config.toml
n_layer = 9
d_model = 192
n_experts = 256
activation = "squared_leaky_relu"
normalize_top_k = false
router_logit_norm = 1.0
init_std_router = 0.00649
norm = "rmsnorm"
lr = 0.0123
batch_tokens = [65536, 131072, 262144]
seq_len = 256
train_tokens = 700400000
dataset = "wikipedia_en"
Below are experts of layer 3 (counted from 0) of a mixture-of-experts language model. Rows are named router (the router's row for the expert), up (a neuron's input weights, with its number) and show model dimensions 0-191. Each number is 500 + 25 x the weight over its row's rms, rounded and kept within 0 to 999. Numbers have three digits each.
Before each expert's rows: "gets" lists some tokens that make up at least twice as much of what it gets as of all text. This comes from a sample of Wikipedia text that the model never trained on. Tokens count by the router's weight.

# expert 205
gets: "al", "ing", "ed", "s", "tic", "ic"
router:481505458534481528494508487508545499521518516504494484523497457487448534525502525477494462543512490531535520510485433535522520518459459536482478491482476497525530535448459460495498473482469536483493467494449477475476462519493466499492502502459493506511492512482512551495495513501513551491470497486485504481503515520519501533465513484484475477488471492460480515503513524500505523456449529517505515511500507517493478485532489508460469507518515492521463478527504524521527512507502523437486510478517431476501484504493556529538466499517499497511455474512530509488531508471534487530
up0:485492494493461508446537523508544463492527478475517513509482464472460471489504463511480542522478477481508526486496482507509474497489482516519480503484517530460505449519494481475489521518519482483515515505477465505466536539509472464470494478491478528514500523480495572480523518489516499467464522536485488491519528504483498447530473497472505529503462525509517487495538527522507503499462515534527493482472521507462457492577497507469493475487566521493502520511517514517545463470514472445535494488506533513473494486541539492521474512498469512502490475480506465531517489516511472451
up1:479526502525464515496468475534545479530511503506477501518455522469485488485479521557498501476497496496524503504517451468494529477513487491496477487485521500512499490469549536448517478532504492536513507504511462537501441509481508497510472504513471449515484570516489493486504509514464516492510518498473532486469515464516535440509507519539487531445495497524489522551474510466528530467535518494494549487489506551545471512487485524517512501506513494461544512474479486493465483502516471531521487560550472497502490518509472534477492488505474509483513509488522524494517507543517531538
up2:469507481485510505557519494505541495500511465537515519491492485475519489472533495502493498494528505513499524482514511468520469495503480474468504490526529506493531503515505440481525497508503530445474524527488491481468476505528488491525467521505507471503529510520497516456489485488473516484518460487495519487524519536515510548532490484509449509513586482520517488506507534493493514519540519491497517566477469501462491482493459547472542461514497540448440514521497543512523514506496509521492515503507507493508540514514511520573509522538477525501444489484529450495519476528537481510
up3:509504477472527529501507538512499516519524516474447472512481460517542456486483503510492490499476515522506444452502505504534473555496453508473528491488466456474502516505543503513501536527491473514531497517480532474485478485517518494490500457486478522493468496478504463531515512465511479515487485523515476462464465519517459484508481532502526445467517518507492495504509549507501507515508467522520498512484494522495484485540477500496499547482538477455507491485449483510510501517502521508532438471504501560513445493511534505480525538487477549478531491515489479538516522529524441515
up4:531531442444517508479494489480472473564487472511482520481509460495469477506478508522535482540499482482489470479529509545522518525505511474506514505497536466523467488547471528538543529491475481528438537517518499486498507459474536445504488500562520515487544441492508505505485523487503472473491493531508531521476503481500522494485469489494504500523497524492489501512491506508487513565501482458484505489505483473465490475518507539466497511458518469451515488492526488526469501512494581509515463482508507475518522515503490503487528509517490498479505492521489529494539474491469467532
up5:509555491512466497531500499514500474522529527447440539474503500494447516498508495528514449502520465485548487485539499485521524484493468502464513526525494507496512474503463520454492508478458521473477502506566508491475526513467513467453486492490494463502523505512444497486517501503480497467520487460471546516497483502479530536503491470518480525501498492514479486514557494543499474524473541487493440467509513505434468472506501488492504494519501460516529539500490509498521516466518457514492500474500460465493520508501502471487492485453505486493434531528482492515525504524493496526
up6:488479489537442477465470508512485506548486484516487508493473471477473498504542500525489520532435532525517503527505506505516448482554504500496441489465531520487502483453525510524443504524529527520493506521510459498502462497511509477528465521527468461493505510527473495539541528517496487524544483510477481506531503535552511522460481522475463507515470548531509539475488545502470490475500521552503500508487503489460485477517491507515522510515472516477536504539474493507498477511458458483511487498518522513474509489481531515465532515473527543488443484526502499515508516496485485496
up7:532464495490484498538477501461514484450548520552514470526522523538504502454551541518509495496487483540502499493514490505494501516542526474552487490492524498493508512484459535471497438536507470460505532501489450468516518505485468480457549506505506506481488481485538454510477496500513451508545458500486479507522512512522506518516496508515485528485490502504501512503475477470509503516454483467529560495496482490543465513491473522474513518519493459496482472444499494524486492463495505457505516503525482506531477469504504527504524508504563504503531561484514500511538497532499495464
up8:516527513522491491520502546526511501489486518484491521478515530539507514483510472550505509451518489497494525511509523491538504532474487521517479523534484528493490544518498540499521485524532511509505485519505531514438506537495529521515498521510517486534505512490481480499529480504458483494471486487520495465481546503472508503496535506463490535522549474523516493494526495479482473541502484502491520581509526508493560465474519517536527485511456554546518514496485509454494514520471521502511509514499507578494507500509447458511486512455487518529521532472536513473441482471473511525
up9:546505501462492531486483507483478500499487456506486514453503536485479517499532547537528505521512506487484514545534497514498492478521515454524479510492550502411510515521514548499494452498469492504527546534512454474533544497496552498476544474523467498502466472526516481502491487498499478459503498494513498490514465515496515477527500543558473483499496470499500496505494509503524496487521506470432456511525486514514508454493527474458485552504507510538475545491507537524511499548506521445500507488485456498522515487520490477511461464498503495532530507509517487524517492490500503499

# expert 50
gets: "ed", "ing", "d", "ated", "ted", "al"
router:490505477540476486535509483494500466480501495485534495498486459483455507520518528481504504528514526517495555524475465546513474524479499512518521501482531493537509491455441473490505486524498508465494463507469469481454456532468463491470519489460494516503492478485456528505504499489520543520487491513497449548500519511527531539475547497465503501466453508451508498502521511517538494493477527476518472488519532520507513458475468480488508508488474490529467456544521527487500477487505477466508533453492522479500493491471544508536475527492493535500474504435537514482528526498468497511
up0:495476523516516467489465505480504486521454494503482501505446493502496450468494463519489499497538494527481467510471514486508457531474476529495457498504468514539535485512501505483480502509496506464492463507542480477541512489496483467505451483497494505502463494460450476496505480501494482500468464475523528502490473487500473476520520457560468503541482522526452503519467529552574486503511491554461452494485527512479498522468539494483522445478524537477512527520523479492495467496491504508512500508505519480543454495533530502466479488525550522507480508503503461482472512512498517476
up1:496512524520566488509518501511479454497489549522509478507507542512450463495501515479511512496489472510518471457491510513506502522486517512488541506501491512512475484519492531452481519530479482503459478538478484517508482483541525507465487519454501538475554512506519506503506471496496474497480478492477497470467501525483509491500529483502469461490476494494553442523530515495475488494553490521543534491463484524476527520478498461515487485499497486467581513503460509509516515528466486482495534519536494494504490552458508533476476509543498515495461532446505483515520566495480504470
up2:458523546523483542518496474494518463503498458547486511563515465483499539499488504492513505483458514469440517518495475486518504514462491454509496501531503470527504529476519500508536520512511501513505524481463441524548518475504486492455516471473507506476549503519520520481498495466510463522516466487502492482518501483519476477484511449490502520534519461525500486532495483508502514472510512503479543521536486479536547504529509454485500521550504510460486510479504515516525476500485473466488497523516495539540524491472480512498513492485516547532558527536531500512491524514491476429
up3:481431485477499494509511520504515484465463511487450481508453481482480568505496532510524499495534528485492511491542516534505483543519509482529497524526505517503517494529480514511522516504521457477505499500533524513523450513547540527460541518468498492489488520520492516473491518479579496565484502493542423509514522439452512490463515483475500488455489508494499508506479443487503474556509492464479541510532471492510510499469496514478502470503471500494488507477517530478504498473508473507494540476487525495517501539494473493506526509535531479480505513482489517532517484498479500497
up4:492512524475485499513534564468545472499497536486518511491484516518502484485463470530524498471507503491503492487477451494462511494490542507512478501493519504559515513468515552536484487462487497541509519499523500541466505464516513445498488466484480445513513477495455490477459519514504514535529465491512510493479483501478475558469505503470477507523525513501539507481587506489493487468453469561531544464526495517520525503510535522497453531484498498496515506502487460492538491491488523495465512511519510525467460522490490502493480533514493466470483540513500487501481545495502499499
up5:527512479478486502479534489482503501487483516469480529543499494468491538479503484528487460469504464505484439472535512527456515461517480495453511488537533520472499465546486531511518476500492507494496482503498521509468524479508511522519488492526479521479475507485503482500475456517484508430453505490495533510481472490486503502482488500510496531522494519488505523479521520532541493519530493522486454446515461558477491461500498495502459487498532510466557505512470500529520525471509474475528441510515512481532475490502480548487524549476515531503504517461506503538541463465504539452
up6:514499505435504485484492496472477507470514499413461504557471515486519490552440501522535468551476474488513467528540534528518494441511521508510506495467491483490496471513513493491480488512513505511513502467473514466477473512526519473484525505504481556481472520485505482488545497489481508516533424493468534524471516525482493491491485515500477492534481462517474459507490508505518487520515486496514489504508507526492460510478508505501433494511467459507502447495488547517535525503501516512463488513532463470518493491503478481516545496511471492485536536507518504503471544479506503505
up7:505462517542479512554520514492492509484521525501514526493491521471513488538550468511482520481503491531501503494479519507505510510480517458526489506524494514499526488510555515510484490480478468479471474513495469439516483490516510524494543509474505490462521520484456507494483514511539481539446462493474517547545448526489492517494490475463517565455497501493475480481503476442526459472495511454492486498497546534535499497532490534469515521493532510508468522500486497518517522473475501476471474500470521510484486502548542495561518500493488497531545464535512540511493457497498482474
up8:483434510495475441528500435494463476465471507520499500527458415523487523482488518493531492536516456501487491482520508560530522518522510511513521472547504510502543521487475458511471472499530468478498513493503523518490479468500492523500494522497487482512479500503513482499520502473527489460470504484527530468515514470439487471522499552493512514500508503495488510524476517494525479490471486501518493520472530489511439477498511475502533516484509453516506497517537503481473505496538491491469447484513475507494518491528495488483494487534464475472522543520488512558516478530563507520
up9:517519510570482524490478532509463502530530503495537504495494530478467449473518511501449465507512534465496519515528514503496459506479522449490470479488509487511464497498545498470511487513492493555486515471519520482454512493462495482508500502465476502523549487524487512530507499553495490519504509531481473514535490519527471489511529524482512476477489488551537466527507490494521538544496495515506493536470484527486495511519464485496529493502443482492482531520455459521522492505500576540503509457500496519485475493498505512510513523544473523468547500499538521474494541506442517504

# expert 77
gets: "ed", " known", " released", " announced", " published", " used"
router:463502469497460492484521484500486498479497555510508540531516490506486479499532482489487530528536536484521495520497517497516474468506507516523466519468528477511523526476449468486512501478509466483493524505479477512455473529479436476444498476488504481510497508490465554500462533479543502504495506489475478502483528496506506550493512453489486511479497497441497489518518522471524525455481531469499463484464520505508538512493514459474502521519516507519508468510503484492481486505520470445532501507490483497494477468481442558458503523500534494497515492479548502440525540453521520534
up0:452541532480541499445484531513525479492504483483499518502515475512486547485492504520502449498448493506509489506510503498490501483532514457535561500531483453479511444499530430493543528482491487503531495519490507494505509505514503486535494476516449542473461510545490528517507510501526494556468523509498513497512523488522485492496515520498486509505536490525504535539554480506529495497451467486520499487505499551494513529522496526491450513519510497466528477480539500481522494502512484533497493496462536513484552469534519489498523457510497499552522499499484480440486472530477494501
up1:492502462460520503477549536505458508503552477532477491479446509477494511491543483478513538516548512506523473469492469506536507507517476470509516491552503509472491485502546532509461530485498501560480464520493462459517540492496521500486521458536488507489517481527518505522476480520486494481483505526480505488505469490521467495549484525558490521477505519484487498539516499529530525505484511479519488519486500456451483504536546472484498529524462485489478504505490530521477517520511533502542516496541503497454565518487502514479471515496518448527471484448494528513504469522484499511
up2:532494511460554529475508517500498485521452537522549511499519499483534477514517539511568520480503495481540453470471479521476476467539538531510501488497485477497482513495570518512460474506539515511504505475486507496486515510482515519460487468514490507495466545494429531524543509439496505505462484464507470524475492555491514544516510511507495505538485510466473459509487491539478493482478495481482494549482502502456512486498499481531478487504486505472536557520494506478515495506529488502480502494481505515458504539537472485505524470543497475494504494503491477510515532527529476499
up3:496482553519487504516493496500445516547465507495495492504490490506480515468530475477506500522465515528476488554490495497534521465474512513546494485508481515513515459502482501541467507486497481523459555512515507516477521531486490475510497519502464508484475462542533497487469477510503492461501498464497512513493528488505483525498458500495536508473475471512466534523509491460536488520497581480568497517508553545538498486496483496530509483472485522473554528525514490476524496507515480468521531470495533462471517489479441461491459489487516490496548511493467526507534467503500470484
up4:480496531505503502502470511503510517540468505492530491449509519499493474492485466524494529494495526492506503498491528503511459456477519503477518507528538535519474494471506494471551472452494486543512506481535504530507461474436486543470492451456513506490511504505510469536498501488500520479507529485489538496489508510515487524522503514478494566512472493514475523532469547509484526495492473505499509497503511476509475488460526489505549495489471474574476491476495455502485511475463471518512462459518509467504463508462477551497504551480509498530500505500509442563502563497495521488
up5:476558495520471476496482516468546508436498473475525525520483504539464542461518480510503512489544527461466500480543491518485524514493482517534526518490546501523477486499480498507479505455532497511501532495489543476525446543512491534508495524485475481500470549515539499484513469558494475507477486526493511505517490522510525486501521519493504474466523499495480537473484492457487511529506477523492474479485519466494525536526499491509503458528523462514558520522500523540461487461507459485462522468523502430504517462495531497543489501501485452500508479479498504480515509481505491483
up6:530509538486528493445484523514503524488490549438519492479502523505510488548487471477528493509522481487478491533513536498485468501513474490509501507489524486543511524483470444512535507479484493511501506546470511491531481473554519578485492504526486488489538531480490495493511507517484544510515497529455478518519502490508507487531532471510513488523489485510454467456521492548464496465534522505458499508517516499512484531527506453474474517523497534514526453483516517526513528507492514537456471545495436480498454478516512508503476496516548487461476469503499494512513499546507524482
up7:492535469523518496518528491497501490495491535473477492477498533473474536467495484500488495503518506517500538505506536449502503507477482487510560529489498472542484480527441486494555471508536484511543443484521499527535502461515547495480493510512455530502484488516469521514488549528493494506489533492503478521522481449493495465476512516501487519451501517495525437492484499506464484531543496523489469517534528500507478458456465481499502518505462520515452519489507488501505556496500475558532496496524439502523499512506501509526468457505477530462507481484519545537488504519480514498
up8:511499519472474454469524523493572484483481529474482517502505541467469517528514492510466482483517497514518486455524496436531532524530538498509515516528472495515490551508533468530523453510516483507481517507471486508473482481488483556472475507505487476545553488516499559490516508479475457535522444523490484498517478503453527493518490494518486473524520497509480519468524524539526513487471442511484478526485508509498512527490529469464452521526481525492535489499495487509505537498463478486471503495519519505462503507525524514501482481499510486517502478460518499461471557539508505523
up9:511471471461431517504520480486485454531504481529492486481532486495477508458564465561472532476492526479528485507475477497500528540503531493524507473500507511458502498488494529453458491508479481484498518479496464530485481484511499493497491471462505500531491470518513499507548491460503528514456497502487483469445551476521502492539484448529511461473519467493542543545480523527520489518462481497508462512521491531525483487504546524481525512532547498486533501555525467502470458499505485473502477487532508520506494509472503509460493485497508508473510481526461523490509479494501512485